config = dict(
    d_shared_expert=0,
    activation='squared_reglu',
    balance_bias=False,
    init_std_router=0.0371,
    norm='rmsnorm',
    tie_embeddings=False,
    batch_tokens=[16384, 32768],
    train_tokens=252400000,
    steps=10615,
    dataset='wikipedia_en',
)
Below are experts of layer 4 (counted from 0) of a mixture-of-experts language model. Rows are named router (the router's row for the expert), gate (a neuron's input weights, with its number), up (a neuron's input weights, with its number) and show model dimensions 0-255. Each number is 128 + 24 x the weight over its row's rms, rounded and kept within 0 to 255.
After each expert's rows: "mostly gets" lists some tokens that are sent to it at least half of the time. This comes from a sample of Wikipedia text that the model never trained on.

# expert 5
router [120 130 148 127 165 142 113 126 172  88 122 123 122 129 150 120 117 109 105 152 104 126 124 120  77 110 138 155 134 159 125 129 133 162 157 129 129  79 149  72 115 128 108 148 146 168 146  68 114  99 126 116 179 131 126  89 123 123 139 124  98 104 149 117 110 103 128 149 130 222 121 178 113 172 134 125 161 125  74 118 128 137 119 140  95 104 114 157  97 132 109 102 152 148 118 134 115 177 139 120 129 124 128 163 160 126  96 142 160 130 176 140 136 155 146  94  89  70 134  86 115 145 112 128 126  78 136 100 158 126 123 127 150 126 122 119 141 146 137 119 104 163 115 133 150 131 160 114 103 103 148 106 139 130  97 175 108 110  91 111 129 108 138 131 136 137 141 109 135  99 108 193 182 115 125 110 106 138 106 167 138 139 114 110 111 148 131 127 141 129  85 142 136 163 134 126 102 173 121 144 128 151 124 122 105 125 140 164 101  96 145 125 140 116 161  96 117 152 145  85 143 150 154 111 120 120 123 133 115 143 117  66 101 115 119 104 114 114 181 166 141 135 133 124 141 114 177 136 139 138 155 126 144  79 112 118]
gate0 [143 130  81 101 135 116  95 145 122 117 143 129 142 108 139 118  98 103 135 121 106 140  92 128 108  84 145 117 139 110 142 118 181 146 103  75 120  71 116 103 119 115 147 162 116 125 136 117 139 150 138 132 102 110 124 142 139 132 128 172 107  98 121 151 136 127 119 146 133 108 120 236 145 120 118 115 190 118 134 121 118 107 137 139 138 113 136 148 121 143 119 134 117 146 112 109 124 114 119 105 105  81 141 145 130 125  98 117 141 100 154 119 164 129 106 120  82  87 165 101 124 114  98 106 119 122 153  98 131 131 104 137 182  70 111  97 160 149  85 149 155 122 116 123 126 142 133 164 121 124 128 127 126 128 157 163 102 119 150 111 152 174 131 117 122 109 148 158  83 169  96 140 119 150 119 173 183 152 110 142  89 145 108 131 115 151 102  89 155 106 122 177 132 140 123 138 112 119 142 117 115  97 125  96 142  86 118 144 105 103 179 142 134 141 151 102  96 129 160 139 129 164 116 138 163 133 100  95 136 144 143  85 100 145 149 108  90 116 151 110 130 163 117 162 116 119 140 133 112 189 151 107 138  99 131  87]
up0 [126 106 128 132  93 135 172 137 103 128  87 131 108 144 134 144 176 153 148 137 151 105 163 116 132 149  98 121 136 135 110 132 110 117 137 176 128 183 161 121 130 142 115  94 116  87 124 148 121 103 106 135 159 130 118 121 111 124 102 109 155 153 134  93 122 121 142 127 119 120 135  56 110 121 126 141  73 119 116 119 126 124 134  83 126 155  95  94 132 128 134 132 120  90 149 155 119 138 150 151 138 149 129 101 140 134 161 126 101 143  94 123  85 123 146 122 194 168 106 150 141 114 132 148 158 133 115 141 127 130 182 101  72 158 163 159 106 107 150 107 127 122 134 125 112 113 116 102 174  86 119 128 119 142 117  95 172 133  91 135 109  96 115 131 124 148 113 121 115 100 129 138 116 126 159 103  94  96 145 108 158 107 151 125 138  88 136 160 111 120 170 105 128  84 124 127 165 101  98 127 132 163 129 131  76 171 114 103 156 164  88 120 118  96  95 192 147 123 116 113 113  85 134 136 115 135 161 137 123 113 122 151 171 122 135 133 154 133  45 156 124 103 145  92 140 116 121 141 151  86 130 136 133 164 115 147]
mostly gets: " se", " not", " lo", " Al", " form", " end"

# expert 12
router [122 133 125 149 142 118 125 103 115 147 144 109  64 127 126 126 129 114 146 148 126  94 133 109 137 105 118 154 120 122 137 156 124 106 149 118 130 102 145 143 110  87  98 111 174 152  90 138 164 106 104 107 142  97  93  98 131 149 119 103 123 101 133  87 120 152 103 147 108 134 125 128 107 122 129 118 139  86 125 114 115 130 138 129 126  95 101 151 145 113 109 106 151 140 101 135 133 136 126  91 111  96 170 101 164 203 128 148  97 109 139 139 157 149 177  99 135 117 147 145 140 143 162 126 132 123 106 111 156 137  91 119 134 167 122  96 163 141 108 172 122 113 136  94 134 142 170 146 106 145 109 128 128 129  97 103 120  84  70 145 141 123  76 110 108 114 158  81 149  94 149 147 135 138 160 116 106 127  92 105 141 125 101 148 205 176 143 149 120 100 194 123 108 122 148 118 151 112 137 155 136  93 144 117 160  90  75 153 112 105 152 137 134 159 142 127  98 153 114  81 148 119 174 132 170 143 112 135 123 139  95 124 110  94 108  98 116  70 116 146 139 125 136 131 118 153 169 134 124 156 160 139 133 142 144 147]
gate0 [133 117 123 133 131 112 109 104  93  99 171 106 140 105 146 148 112  54 140  87  84 137 139 161 113 110 162 142 119 129 137 137 114 124 111 138  93 107 150 137 152 106 127 102 147 144 137 133 111 126 172 132 120 123 149 110  95 131 105 123  73 124 147 111 130 102 112 114 147 120  89 114 120 147  82 118 157 127  97  98  83 103 104 109 123 156 159 153 159 108 129 134  94 132 138 145 144 141  85  88  81 126 169 126 121 178 124 154 111 101 136 120 152 152 140 113 156 124  76 121 124 134 148 147 103 126 101 127  90 157 173 133 154 117 121 128  92 123  68 143 119 137 164 108 121 161 137 134 135 130 129 110 108 130 106  95 119 109 128 124 110 111 119 139 123 110 178 133 146 106 104 117 131 112  91 130 104 148 112 117 135 123 133 132 170 151 123 156 150 144 113 173 106  89 135 142 160  87 126 184 190 120 102 145 121  98  92 118 139 121 144 160 141 130 142  99 130 144 137 104 169  93 128 102 135 115 140 146 145 155  58 105 133 113 104 137 122  60 154  86 139 178 178 113 102 137 127 135 138 143 144 113 117 132  91 142]
up0 [143 157 120 114 120 149 160 127 157 147  86 162 107 152 111  97 131 179 135 146 158 136 101 105 125 139 105 108 100 132 100 122 152 112 129 125 148 162 130 111 116 155 117 170  92 115 132 114 152 130  78 123 108 146 102 150 148 107 147 104 169 138 109 154 130 138 138 147 112 142 145 126 106 111 161 123 102 126 155 183 188 136 154 139 136  80  96 110 111 131 146 157 166 126 128 132 121  88 158 150 170 128 112 111 127  92 108 140 130 160 113 139 123  92  96 116 111 135 168 119 125 134 118 124 138 129 136 126 146  94  89 149  98 166 141 130 162 101 192 107 138 125 126 109 138  95 123 117 152 127 131 134 146 137 140 131 147 129 142 119 140 155 154 142 138 159  84 122 106 169 146 115  92 150 175  98 133 137 143 121  98 116  99 129  67 101 139  93  96 121 137  79 139 170 122 130  96 131 156  84  93 122 137  99 133 156 138 123  90 137 112 105 116 142 118 146 138 120 123 146  94 145 138 185 120 142  91 105 137 115 200 168 129 140 135  97 136 166 107 157 111  68  80 146 150 106 103 125 129 138 110 103 159 114 154 110]
mostly gets: " Mar", " Jo", " Bo", " John", " Bar", " Sa"

# expert 0
router [131 163 138 113 104 127 139 124 155 123 117 119 104 124 123 135 105  94 147 113 119  75 119 129  79  60 164 149 121  96 144 131  95 190 171 115 145 106 168  63 117 135 101 121 110 193 120 118 101  98  84 137 136 114 130 113 134 118  98 108 166 135 162 100 159 149 155 156 139 176 110 105 104 135 159 109 123 132 117 119 175 159 146 103  92 112 109 146 153 150  98 186 115 156 103 102 129 135 120 113 130 111 137 164 172 150  94 150 138 132 140 165 116 111 144 150 155 108 122  76 113 172 130 141 109 102 170 139 189 162 108  96 122 147 100 118 123 128 119 147 114 102 163 139 129 132 135 157 151 133 114 140 133 138  90 146 108 108  90 121 115 165 149 126 145 124 161 103 133 103  93 163 156 114 137 133 121 133 162 152 138 107 132 130 155 176 139 115 125 122 116 147 119 163 106  85 120 126 126 149 118 135 127 148  94 122  96 130 100 121 105  94 118 114 127 116 119 127 144 109 147 131 161 127 131 118 118 133 125 133 151  93 117 120 138 105 113  83 162 139 131 130 117 131 126  96 116 168 132 162 124  96 167 163  83 108]
gate0 [141 138 170 126 154 115 138 136 153 124 155 140  95  86 125 135 113 126 106 144 145 165 138 166  79 166 137 177 143 142 102 139 146 157 144 155 134 119 166  88 136 155 136 133 149 179 136 136 152 118 111  46 123 121 131 157 132 116 105  95 136 123 128  90 111 141  96 109 146 126  89 127 109  94 151 119 129 129 130 115 103 174 136 133 149 118 101  87 150 154 117 132 132 134 123 126 149 165 111 135 113  73  85 125 158 126 106 137 144  95  91 186 135 139 122 120  93 129 122  71 121 159 126 111 141 153 186 124 122 149 111 135  94 123 104 145 138 108 110 117 108 124 131 171 103 134 171 139 118 150 146 130 171 118 119 130  91 112  91 137  91 166 105 141 111 105 129 134 128 133 167 120 150 138 121 130 106  83 123  98 169 153 114  99 174 110 159 128 149 128 128 110  92 101 109 131  96 125 125  94 139 101 102 132 122 128  95  78 106 188 143 131 123 148 123 128 108 154 128 113 158 149 133 127 155 127 119 132 163 130 160 116 167 126 116 116 151 135 165 134 127  90 115 144 147 124 156 145 110 158 139  50 144 155 107 132]
up0 [126 102 101  93  88 152  91 169 114 134  90 115 153 110 132 111 125  98 141 147 121 124 134  79 127  99 134 104 146 133 123 146  94 152  99  89 154 145 100 153 111 123 156 175 130 151 149 117  85 137 137 123 132 126  93 122 134 159 135 131 133  96 122 154 136 160 116 122 144 163 127 127 159 132  92 151 125 147 134 139 161 124 126 127 100 132  93 113 130  99 115 103 124  99 132 168 131  93 153 155 108 175 100 170 130 135 183 124 112 150  97  94 124 119 132  92 187  92 179 126 157 136 100 127  66 114  78 127 111 129 125 134 115 123 132  90 106 140 141 149 125 107 128 108 147 134 143 107 110 106 150 123 129 102 117 116 148 132 141 157 167 115 125 126 133 117 138 149 125 144  86 113 108 101 118 103 144 107 121  72  84 122 147 139  77  68 108  87 115 175 127 139 128 134 126 110 183 127 131  97 196 130 136 121 121 106 155 187  83 139 133 139 126 151 106 151 160 111 111 134  81 132 147 130 130 162 103 111 123 133 113 114 115 148  96  93 135 144  68 144 145 124  96 109 117 134 128 110 127  95 137 136 124  98 135 150]
mostly gets: " N", " during", " V", " appear", " return", "present"

# expert 7
router [ 93 137 104 112 114 138  97 120 154 141  97  84 111 104 113 158 129 111 115 167 102 124 107 141 100 117 149 123 116 170 171 120 172 133 121 138 147 100 126 147  95 125 110 139 157 159 112 161 142 108  65 131 140 104 110 119  92 139  98 123 153 127 126 109 137  94 150 125 104 134 157 137 102 127 127 118 128 124 115 133 135 124 143 131 117 150  95 143  88  89 114 107 103 138 145 117 127 158 124  68 127 113 108  90 167 156 131 118 131 126 190  67 138 133 167 115 175 116  85  79 113 114 131 131 112 108 150 145 158 162 110 112 126 157 134 131 125 134 133 107 119  81 123 111 170 121 152 144 131 114  96 124 121 138 106 137 140 130 112 135 190 113 130 122 160 137 132 104 145  97 154 143  90 114 122 105  84 100 115 142 134 158 109 146 117 149 141 144 146 148 135 145  80 144 142 125 138 131  98 111 164 105 120 138 157 120 134  88 127  76  96 133 120  73 146 102  57 172 112  74 163 138 137 142 128 137 148 112  96 178 128 106  90 114 119 126  94  82 122 143 108 119 134 101 104  86 129 140 129 117 122 108 166  99 132  98]
gate0 [111 112  77 121 140 124 128 128 149 125 115 141 152 130 115 177 128 148 119 109 145 142 117  74  99  98 140 142 105 125  89 154 184 126 140  96 128  94 121 175 117 107 113 119 141 130 166 145 102 101 113 137 129 116 178  99 125 130 105 167 119 146 129 139 125 176 140 117 143 174 101 190 128 129 156 118 134 162 148 156 132 146 115 115 132 141 133 129 156 133 116 169 112 113 142 108 101 163 117 166 106 101 105 132 146  87 135 129 112 147 153 115 142 116 151 144 118 126 120 140 142 105  78 117 132  93  97 141 117 142 157 106 135 153 116 141 120 162 104 120 149 122  77 114 132 166 128 140 115 127 150 151 120 139 133  62  95 162 140 136 130 109 136 134  95 151 162 110 123 119 113 155  80  93 108 139  96 149 160 116 117 148 143 130 101 163 130 147 161 127  99  87 124 100 107 119 133 122  95 140 181 165 126 140 161 122 146 111 124 150 144 129 132 110 141 134 108 120 109 113 137 118 136 149 114 184 140  80 155  95 112  73 121 132 109 134  90 158 109 106 137 118 155 112  91 139 114  94 125 194 103  82 161  77 110  77]
up0 [142 144 187 150 107 141 117 132 123 134 146 123  94 125 151  90 125 111 127 154 109 123 146 190 148 152 112 127 154 138 165  87  87 142 109 148 132 144 130  77 140 151 141 136 117 141  91 112 147 152 148 126 135 140  75 159 129 129 138  78 131 108 126 114 125  93 126 145 110  98 160  73 118 119 108 137 115  86 106 104 124 110 154 137 119 121 125 121 107 122 130  86 149 149 106 133 149  84 128 100 154 153 147 134 117 172 124 124 143 118 102 131 119 145 113 108 149 133 126 107 116 147 186 136 122 155 167 129 146 110  91 147 122 105 134 122 128 102 147 133 105 136 186 133 125  95 139 108 146 132 101 109 155 126 123 194 153  87 112 142 127 152 129 131 169 107  98 138 133 121 137 107 163 156 157 115 159 107 110 145 153 109 123 135 164 101 121 110 102 131 160 168 132 147 146 139 116 127 160 119  79  97 133 113  88 130 113 143 143 103 111 127 119 156 123 118 146 137 150 129 109 129 135  90 134  68 116 174  96 165 140 182 130 127 145 127 161  88 156 150 129 137  97 149 172 124 149 170 121  79 154 178 100 174 134 175]
mostly gets: ",", " 19", " 18", "),", " 11", " (19"

# expert 25
router [109 154 121 123  90 133 136 129 135 117  88  77 125 101  60 161 132 107 119 140 140 144 104 145 115 103 149 142 155 130 169 126 131 101 135 105 155 109 129 137 122 108  94 130 111 165 120 134 159 103  89 128 144  99 128 144 142 107  84 103 108 132 127  60 123 126 140 126 131 177 110 158  78 117 122 118  90 118  76 124 133 120 151 118 134 114 116 131 126 125 120 125 161 146 112 104 138 128 131 115 139 117 116 121 138  96 135 136 111 146 137 108 117 127 153 139 147 112  89 148 128 129 152 138 110  64 146 109 121 131 137 108 116 142 135 145 153 132 137 112 130 143 147 146 128 142 154 158 155  87 124 104 124 195 122 148 126 109  47 128 163 148 119  76 193 117 141  97 131  85 136 118 106 121 122 104 121 172 119 140  86 128 157  89 151 189 142 157  95 114 161 131 129 170 115  87 121 155 107 130 148 128 122 112 172 101 149 138 126 108 141  94 106 118 156 121 132 152 132  67 145 174 130 150 136 115 144 117 102 137 111  93  83 112 102 124 104  82 145 147 162 153 123 135 103  98 161 108 112  98 137 105 107 125 134  96]
gate0 [126 133 121 171 101 114 142 113 156 155 113  87 144  88 118 117 156  81 121 118 130 123 130 134 104 145 138 104 163 126 109 114 143 115 136 158 111 118  77 170 140 130 101 134 146 100 153 113 152 147 121 115 112 133 151 126 110 118 148 178 103 146 159 113 118 150 138 105 111 154 139 144 143 145 142 136 140 116 157 114 146 104  81  76 156  87 163  98 103  96  98 125 129 150  92 142 157 148 135 145 132 127 144 123 128  89 128 115 109 126  85 138 116 101 107 111 174  83  97 185 131 118 141 124 104 120 134 145 118 131 127 165 123 152 102  96 131 145 158 134 145  92 167 133 117 190 145 108 127 128 134  93 111 153 141 176 127  90  69 119 162 147 141 150 140 134  96 186 157 101 106 112 144 124 144 134 155 137 147 133 124 120 131 167 166 135 140 136 131 135 130 133 107 107 106  79 143 130 106 136 141 135 120 178 150 115 155  94 155 151 154 146 139 122 121 163 177 136 123 114 130  74 109 121 129 149 101 188 101 102 133  96  99 138  90  59 103 106  93 119 139 148  77 121 113 138 108 140 160 148 119 133 135 133 122 123]
up0 [164 117 132  97 162 138 105 182  95  98 118 153 121 141 120 143  64 188 170 114 120 120 114 128 130 131 119 179 119 146 146 141 125 137 127  90 140 166 145 110 126 143 162 136 111 141 105 124 101 127 111 166 156 121 132  95 181 161 141 125 149 106 109 134 126 113 125 158 122 114 118 146 113 101 115 125 125 157 112 147 135 141 146 163 101 150 100 171 153 160 151 137 126 126 169 122 115  94 125 107 115 119 118 119 121 158 134 146 132 122 178 130 123 135 131 144  85 144 167  76 135 156 119 122 139 128 120 102 128 111 119 103 128 101 155 187 118 121 114 127 105 167 121 130 110  55  99 133 102 112 119 145 174 112 106 101 124 175 176 133  94  78 116  89 112 135 143  60 108 133 150 157 109 158 143 128 121 159 118 130 115 133 120  93 108 109 128  90 141 146 124 146 142 168 149 147 129 114 159  98  87 118 124  95 111 130 122 165  99 104 131  91 124 144 154 107  90 126 159 138 130 136 145 133 122  90 159  98 146 140 134 149 169 132 163 149 157 143 156 110 114 147 165 123 120 119 139 116 140  94 159 128 115 113 176 168]
mostly gets: ",", " as", " that", "),", " which", " who"

# expert 28
router [107 166 120  85  96 140 111 161 163 131  69 114 132 116 131 102  67 103 107 124 125 120  99 135 162 133 143 145 127 132 142  94 136 131 151 109 120 112 174  98 115 154 116 118 134 183 120 115 126 128  74 125 167  91 161 112 139 146  89  83 117 130 109 135 131 134 141 137 115 112 145 101  80 138 136 148 125 117 134 146 145 110 128 164 133 140 102 163 110 127 137 162 155 145 112 111 132 156 135 119 118 109 112  92 153 140 131 183 111 124 100 133  92 131 151 104 144 130 133 120  95 135 128 159 140 137 124 140 164 137 132  92 103 141  89 149 121  95  89 152 114 111 143 128 122 136 153 146 150  84 119 102 132 158 131 116 129  62 114 100 110 111 153 142 150 103 115  83 150 107 130 163 137 139 188 116 134  99 104 128 143 139 140 149 126 140 117 149 141  95 122 123  65 134 155 100 128 153 124 139 132 168  62  99 121 151 104 162 132 118 116 136 111 149 185  97 151 135 131 122 108  94 182 141 149 118 142 107 135 109  95 134 120  92  90  89 138  98 147 152 162 133 167 150 108 129 130  94 113  90 160 115 179 129 127 111]
gate0 [101 133 138 140 108 139 132 136 115 111 113 133 132 114 111 113 152 107 113 126 125 117 122 131 153 136 117 162 120 115 106 115 172 131 121  99 137 142 130  82 119 168 117  81 122 131  91  98 157 125 118  68 134 117 147 122 117 130 104 173 106 124  98 150 122 211 128 115 115 121 110 122  94 140 141  61 134  89 147 115 188 147 164 142 125 132 126 127 139 145 133 148 121 151 134 173 134 139 128 185 122 195 169 129 130 114 134 154 120 118 118 134 125 135 134 117 155 152 127 150 121 178 165 158 154 121 140 102 130 157 135 139  92 131  74 112 150 131 150 142 141 146 143 136 134 156 129 134 181 128 112 158 105 131 139  52  96  62 166 118  87  94 129 151  96 104 102  90 121 134 157 152 133 146 140 138 130  90 153 152  87 106 104 153 112 138 125 127 141 177 119 129 100 176 140 138 116 126 123 146 121 157 124 112  97 142 174 145 133 163 159 117  87 122 123 145 142 125 111 115 165 173  87 104 142 126 144 133 144  99 117 156 130 121  84 125 110 106 125 119 148 121 155  75 124 117 146 130 133 136 118 106 151 151 114 110]
up0 [ 98 129 139 138  99 155 137 134 116 113 120 146 126  97 110 102 147 101 114 119 130 133 108 132 139 125 124 155 134 128 109 103 166 133 132 101 143 129 148  75 130 156 121  92 135 140 123  90 158 116 103  91 142 106 149 124 103 127 102 153 112 115  98 148 102 208 121 120 112 133 104 119  80 138 129  77 141  87 140 104 186 140 164 135 129 123 130 140 123 163 126 175 123 135 141 166 139 132 145 182 129 202 149 134 122 101 127 174 101 120 128 151 119 135 126 129 151 139 117 152 124 161 176 150 158 127 133  94 117 150 131 132 124 155  88 125 130 137 144 145 154 146 130 132 122 154 131 119 168 121  84 129 110 125 150  54 106  45 152 112  89 113 125 154  94 115 113  90 124 109 144 152 133 144 150 142 130  83 153 150  94  97 113 152 117 132 123 116 142 167 141 144  98 174 141 140 124 113 116 141 133 167 124 110  86 155 185 142 124 152 156  95  88 129 143 136 131 127 113 105 165 160  90 112 124 140 133 141 147 106 129 153 136 117 103 126 110 111 144 137 149 117 138  83 119 114 146 112 145 141 116  95 182 150 104 104]
mostly gets: "mar", " lo", " Har", " War", " Indian", " engine"

# expert 30
router [106 142 142 145 141 146 146 129 122 131 138 125 141 118  83 122 129  77 159 134 128 134  87 141 133  97 177 154 148 116 145 130 121 133 134 100 146 118 132  81 124 127  83 140 121 155 129 109 134 101  99 103 160  50 134 108 150 133 112 122 164 115 115 138 106  98 141 145  98 160 153 152 113 171 110 131 126 116 137 156 115 108 145 139 114 130 111 157 152 132  65 141 111 166  91 112 132 147 139 125 134 115 108 118 132 106 110 109 130 117 152 105 115 185 132 106 125 134 104 149  90 151 112 146 138  88 162 111 152 137 114  83 121 167 125 127 157 155 127 143 149 129 145 117 169 156 131 163 146 138 121 103 129 167 105 132 146 106  89 122 182 121 132  84 188 134 143  94 134  78 154 108 102 123 134 119 131 156 119 173 130 159  92  98 150 146 147 167 107 141 160 121 113 148 103  88 155 169 121 111 171 157 127 152 110  94 145 104 115  99 129 119 118 109 158 137 123 168 107 107 184 167 118 121 160 103 155 110 120 144 110 101  80 117 114 136  97 105 148 151 127 158 116 138 128  86 154 101 151 121 109 131 167  87 147 117]
gate0 [134 153 186 145 105 173 147 145  80 133 132 150 148 134 154 105 141 121 146 146 153 181 164 124 117 132 132 137 133 104 148 137 116 109 120 120 162 130 150 110 154 155 110 142 140 164 124 135 149 100 103  98 148 117  80 141 216 167 125 109 143 152 106 127 120 147 111 100 123  74 121 173 126 124 150 146 139  92 141  95 106 113 145 165 104  92 146 148 121 120 123 136 126 132 116 118 178 101 165  99 173 110 130 136 154 130 109 104 100 114  96  73 130 145 147  70 112 109 140 159 126 106 104 110 130 167 130 120 127 119 133  77 142 112 131  98 132  76 146 134 107 121 141 118 118 121 146 127 115 129 150 132 116 119 139 107  97 159 164 127  91 147 110 129 137 106 139 139 101 105 172 126 183 135 126 113 104 115  86 118 103 106  84 140 145 119 122  81  83 130 126 131  91 118 158 119 128 152 148 145 119 125 110  89 123 100  79 152 120 161 144 129 130 170 108 101 120 126 138 120 111 179 136 104 124 103 159 129  90 139 120 157 101 137  72 152 163 116 133 124 101 110 140 128 158 100 134 122 109 122 138 164 109 134 160 153]
up0 [110 100  82 120 149  93 100 120 163 122 139 110  98 136 115 149 119 127 112  95 116  65  88 142 136 137 118 119 122 163 103 125 160 158 127 140 104 120 125 146 113  95 144 117 123  99 117 122 115 145 145 152 118 140 168 103  50  97 134 138 114 107 140 125 129 117 145 155 127 184 140  89 121 121 109 110 117 155 123 166 151 143 132  84 150 151 126 104 126 129 130 111 132 118 136 151  92 156  78 158  77 150 124 109 105 134 153 154 148 146 165 190 127 113 113 175 152 145 122  98 138 163 164 163 112 102 128 158 148 134 126 165 116 130 145 178 115 191 103 133 138 138 122 138 135 125 127 133 146 133 117 119 138 130 102 140 172  91  95 140 154  99 155 134 116 143 118 128 153 148  64 131  68 116 138 151 138 146 162 130 154 155 174 121 117 131 117 163 176 123 135 143 154 131 102 146 127 111 115 112 136 127 131 169 123 149 176 112 134 107 115 122 109  97 147 153 141 124 132 139 154  80 134 148 130 150  90 133 166 115 131 109 174 120 169  91  91 132 103 123 160 147 127 122  87 164 113 125 155 119 116 101 131 114 103 110]
mostly gets: " (", ",", "\n", " \"", "==", "==="

# expert 21
router [140 169 138 137  83  98 113 157 116 155 143  92 107 122 102 136 109 116 149 117 105 105 120  77  84 112 168 128 148 118 108 113 168 147 113 108  95 120 151 122  76  93 115  97 183 102 135  75 103 110 142 145 117 108  90 105 155 183 101 119 109 142 119 129 132 146 100 130  96 137 122 141 137 112 143 120 141 141  98 153  98 143  98 151 134 151 124 143 116 100 117 120 207 143 127  97 128 142  84  95 117 138 122 140 145 172  92 130  83 127 147 110 105 172 152 135 130 122 131 137 141 138  87 134 121 102 143 148 117 113 133 113 118 151  97 118 129 134 127  97 116 141 146 130 133 133 119 105 136 168  96  95 172 173 130  95 158  94 110 151 110 120 131 109 158 167 145 104 119 105 102 174  93 114 170 159 113 133 149 161 130 164 130 160 128 157 157 166 165 122 106 119  75 172 110 124 120 126 130 128 190 145 104 140 156 103 102 119 149 126 139 119 130 126 127 133 135 145 124  92 150 113 161 102 158 164 128 107 120 148 105 132 137 111 102 111 103 119 157 166  98 147 141 134 106  82 160 137 154 147 131  95 120 120 131 117]
gate0 [146 131 164 151 116 113 129 117 144 128 130  56 164 111 163 121 168 126 146 132 109 181 168  97 100 169 138 118  98 118 133 129 171 114 117  99 176  90 151 152 132 154 134 135 140 124 144 119 147  89 132  75 146 109 129 131 139 134 126 115 149 129 135 125  87 105 117 104 130 122 121  94 121  77 111 131 128  64 125 122 119 137 112 109 132 129 130 100 118 101 133 112 144  88 109  86 136  56 165 118 122 109 114 149 143 131 110 112 127 142 129 120 161 115 102  63 185 100 133 113 129 113 144 110 122 113 106 120 161 109  95 121 111 124 137 143 146 117 145 101 108 166 121 125 162 127 134  94 130 124 110 120 117 142 148 156 123 134  63 114  94 147 112 122 129 149 113 142 119 122  89 163 106  77 110 121  93 131 142 115 148 154 119 154 149  85 165 125 107 139 148 128 132 111 131 183 112 153  96 132 150 103 112 102 167 132  88 148 127 133 144 185 118 156 152 157 176 130 149 170 128 107 148  95 120 143 139 134 189 156 137  97 132 151 141 101 101 134 109 150 135  87 102 142 121 115 107 126 119 116 161 148 118 148 151 108]
up0 [119 127 125 134 102 104 126 110 146 124 125  55 132 118 109 125 186  80 161 157  90 171 156 142 116 201 149 140 105 101 140 141 128 138 117 114 161  91 138 177 110 134 143 117 129 106 129 125 105  76 162  81 123 113 120 100  99 135 109 148 129 115 148 116  72 116 126 112 129 158 119 108 115  94 138 131 117  99 131 110 157 161 134 127 139 144 158 110 108 100 141 138 147 124 140 109 145  79 169 128 115 106  93 176 140 132  94 112 157 100 141  95 163 140  85  81 150 134 116 122 140 138 131  97 126 102 127 134 167 128  79 112 122 101 135 160 150 125 140 118 116 167 136 120 141 136 121 121 129 120  91 161 135 147 124 129 135 133  70 129  71 171  94 123 150 127 127 113 111 118  92 134 124  87  99 110 110 138 150 128 130 171 112 171 131 124 174 124 127 130 131 134 155  90 141 167 153 157  98 154 145 155 107 141 113 107 108 134 134 105 136 186  76 148  98 158 158 141 111 144 138 134 139  92  92 137 143 148 148 149 123 111 135 154 160 107  93 162 100 125 136 131 140 147 103 122 122 115 103 126 130 170 114 149 139 115]
mostly gets: " Jo", " Ho", " Lo", " Go", " mo", "'"

# expert 17
router [106 120 165 123 139 109 120 141 124 100 128 116 122 119 145 124 130  94 139 158  85 102  85 150 139 119 137 155 142 128 148 129 158 184 149  96 105  92 116 110  99 134  92 198 136 148 135  79 151 107 110  84 179 108 114  84  66 129 131  92 122 125 120 114 110 101 151 132 101 178 132 184 103 144 139 124 113  97 127 153 139 168 146 143 119  62 113 149 111 101 117 149 136 158 128 101 152 153 144 126 148 138 102 129 168 138 112 116 144 156 164 133 163 136 132 105 144  94 116 119  84 133 117  83 101 128 143 134 138 158  97  93 119 157  91 136 147 148 137 109  96 111 116 143 150 155 139 140 132 131 106 126 126 140  94 181 111 126 118 119 126  86 142 109 150 134 130 151 129 108 118 154 129  92 153  73 122 130  84 153 151 155 115 109 125 122 160 115 140 133  99 163 115 145 123 107 178 139 125 111 149 142 129 126 122 144 129 153 148 110 132 126  93 119 146 110 139 133 130 110 114 154 152 101 133  87 131 142 128 115 142  84 113 108 152  92  98  72 154 192 131 145  99 123 135 115 153 127 123 140 143 120 171 138 184 121]
gate0 [138 107 172 143 126 120 115 140 139 152 159 153  71 108 131 121 153 106 182  84 125 112 106 121 135 117 129 124 108 154 136 114 152 151 181 124 116 140 150 132  95  79 139 130  81 129 101 123 155 122 144 125 162  97 155 157  85 111 134 140 168 132 128 135 130 170 146 128 142 172 144 152 154 118 161 139 131 106 113 138 171 150 168 119 135 103 152 117 148 130 140 152 128 127 112  85 119 126 132 104 169 146  89 188 122 113 135  96 163 144 146 129 142 110 103  92 162 155 128 103  87 114 116 158 102 130 149  92 140 108 111  81 122  90  68 182 156 142 109 158 149 132 141 139 115  97 140 150 124 114 135 145 156 117 131  94 109 163 141 130 149 152 139 146 169 122 141 129 175 126 102 156  72 118 147 140 150 102  83 128  97 139 121 109 108 144 166 113 135 141 110 125 126 113 103 103 112 131 141 103 137 108 119  72 153 127 156  91 130 140 115 113 121  86 146 108 129 129  89 150 115 141 154 125 148  65 112 153 149  96 144 152 157 124  83 126 105 160 149 153 125 117  91 152 124 134 125  77 108 128 124 118 147 113 130 136]
up0 [139  93 158 125 124 120 111 131 141 141 144 164  85 101 127 121 156 104 169  81 113 112 131 125 140 120 127 131 100 158 144 117 156 143 185 125 140 129 151 130 110  86 140 141  89 123  97 115 158 130 145 118 167  88 156 144  81 111 143 134 145 134 144 135 146 164 161 147 133 175 143 155 150 126 163 135 134 105 131 144 172 152 146 125 151  83 143 116 142 142 154 145 123 125 108  79 121 134 130 124 145 132  77 177 126 126 150  92 152 159 134 129 142 117  95  92 186 158 125  84  80 126 131 172 123 133 133 107 152  93 106  84 120 103  65 167 149 141 114 146 141 140 141 148 123 101 125 157 131 111 132 156 155 105 128 106 108 151 152 132 129 142 152 142 149 104 130 137 205 136 102 170  81 124 148 120 144 105  79 127 121 129 110 127 108 149 164 110 137 142  96 146 124 105 117 106 109 133 123 107 119 115 143  81 148 133 165  83 129 138 107 104 129  74 142 133 136 135  71 144 121 135 134 126 144  56 116 159 151  99 135 159 148 127  89 141 119 130 129 159 119 121 104 142 120 143 121  83 129 125 128 112 152 120 129 142]
mostly gets: " football", " record", " score", " music", " claim", " attack"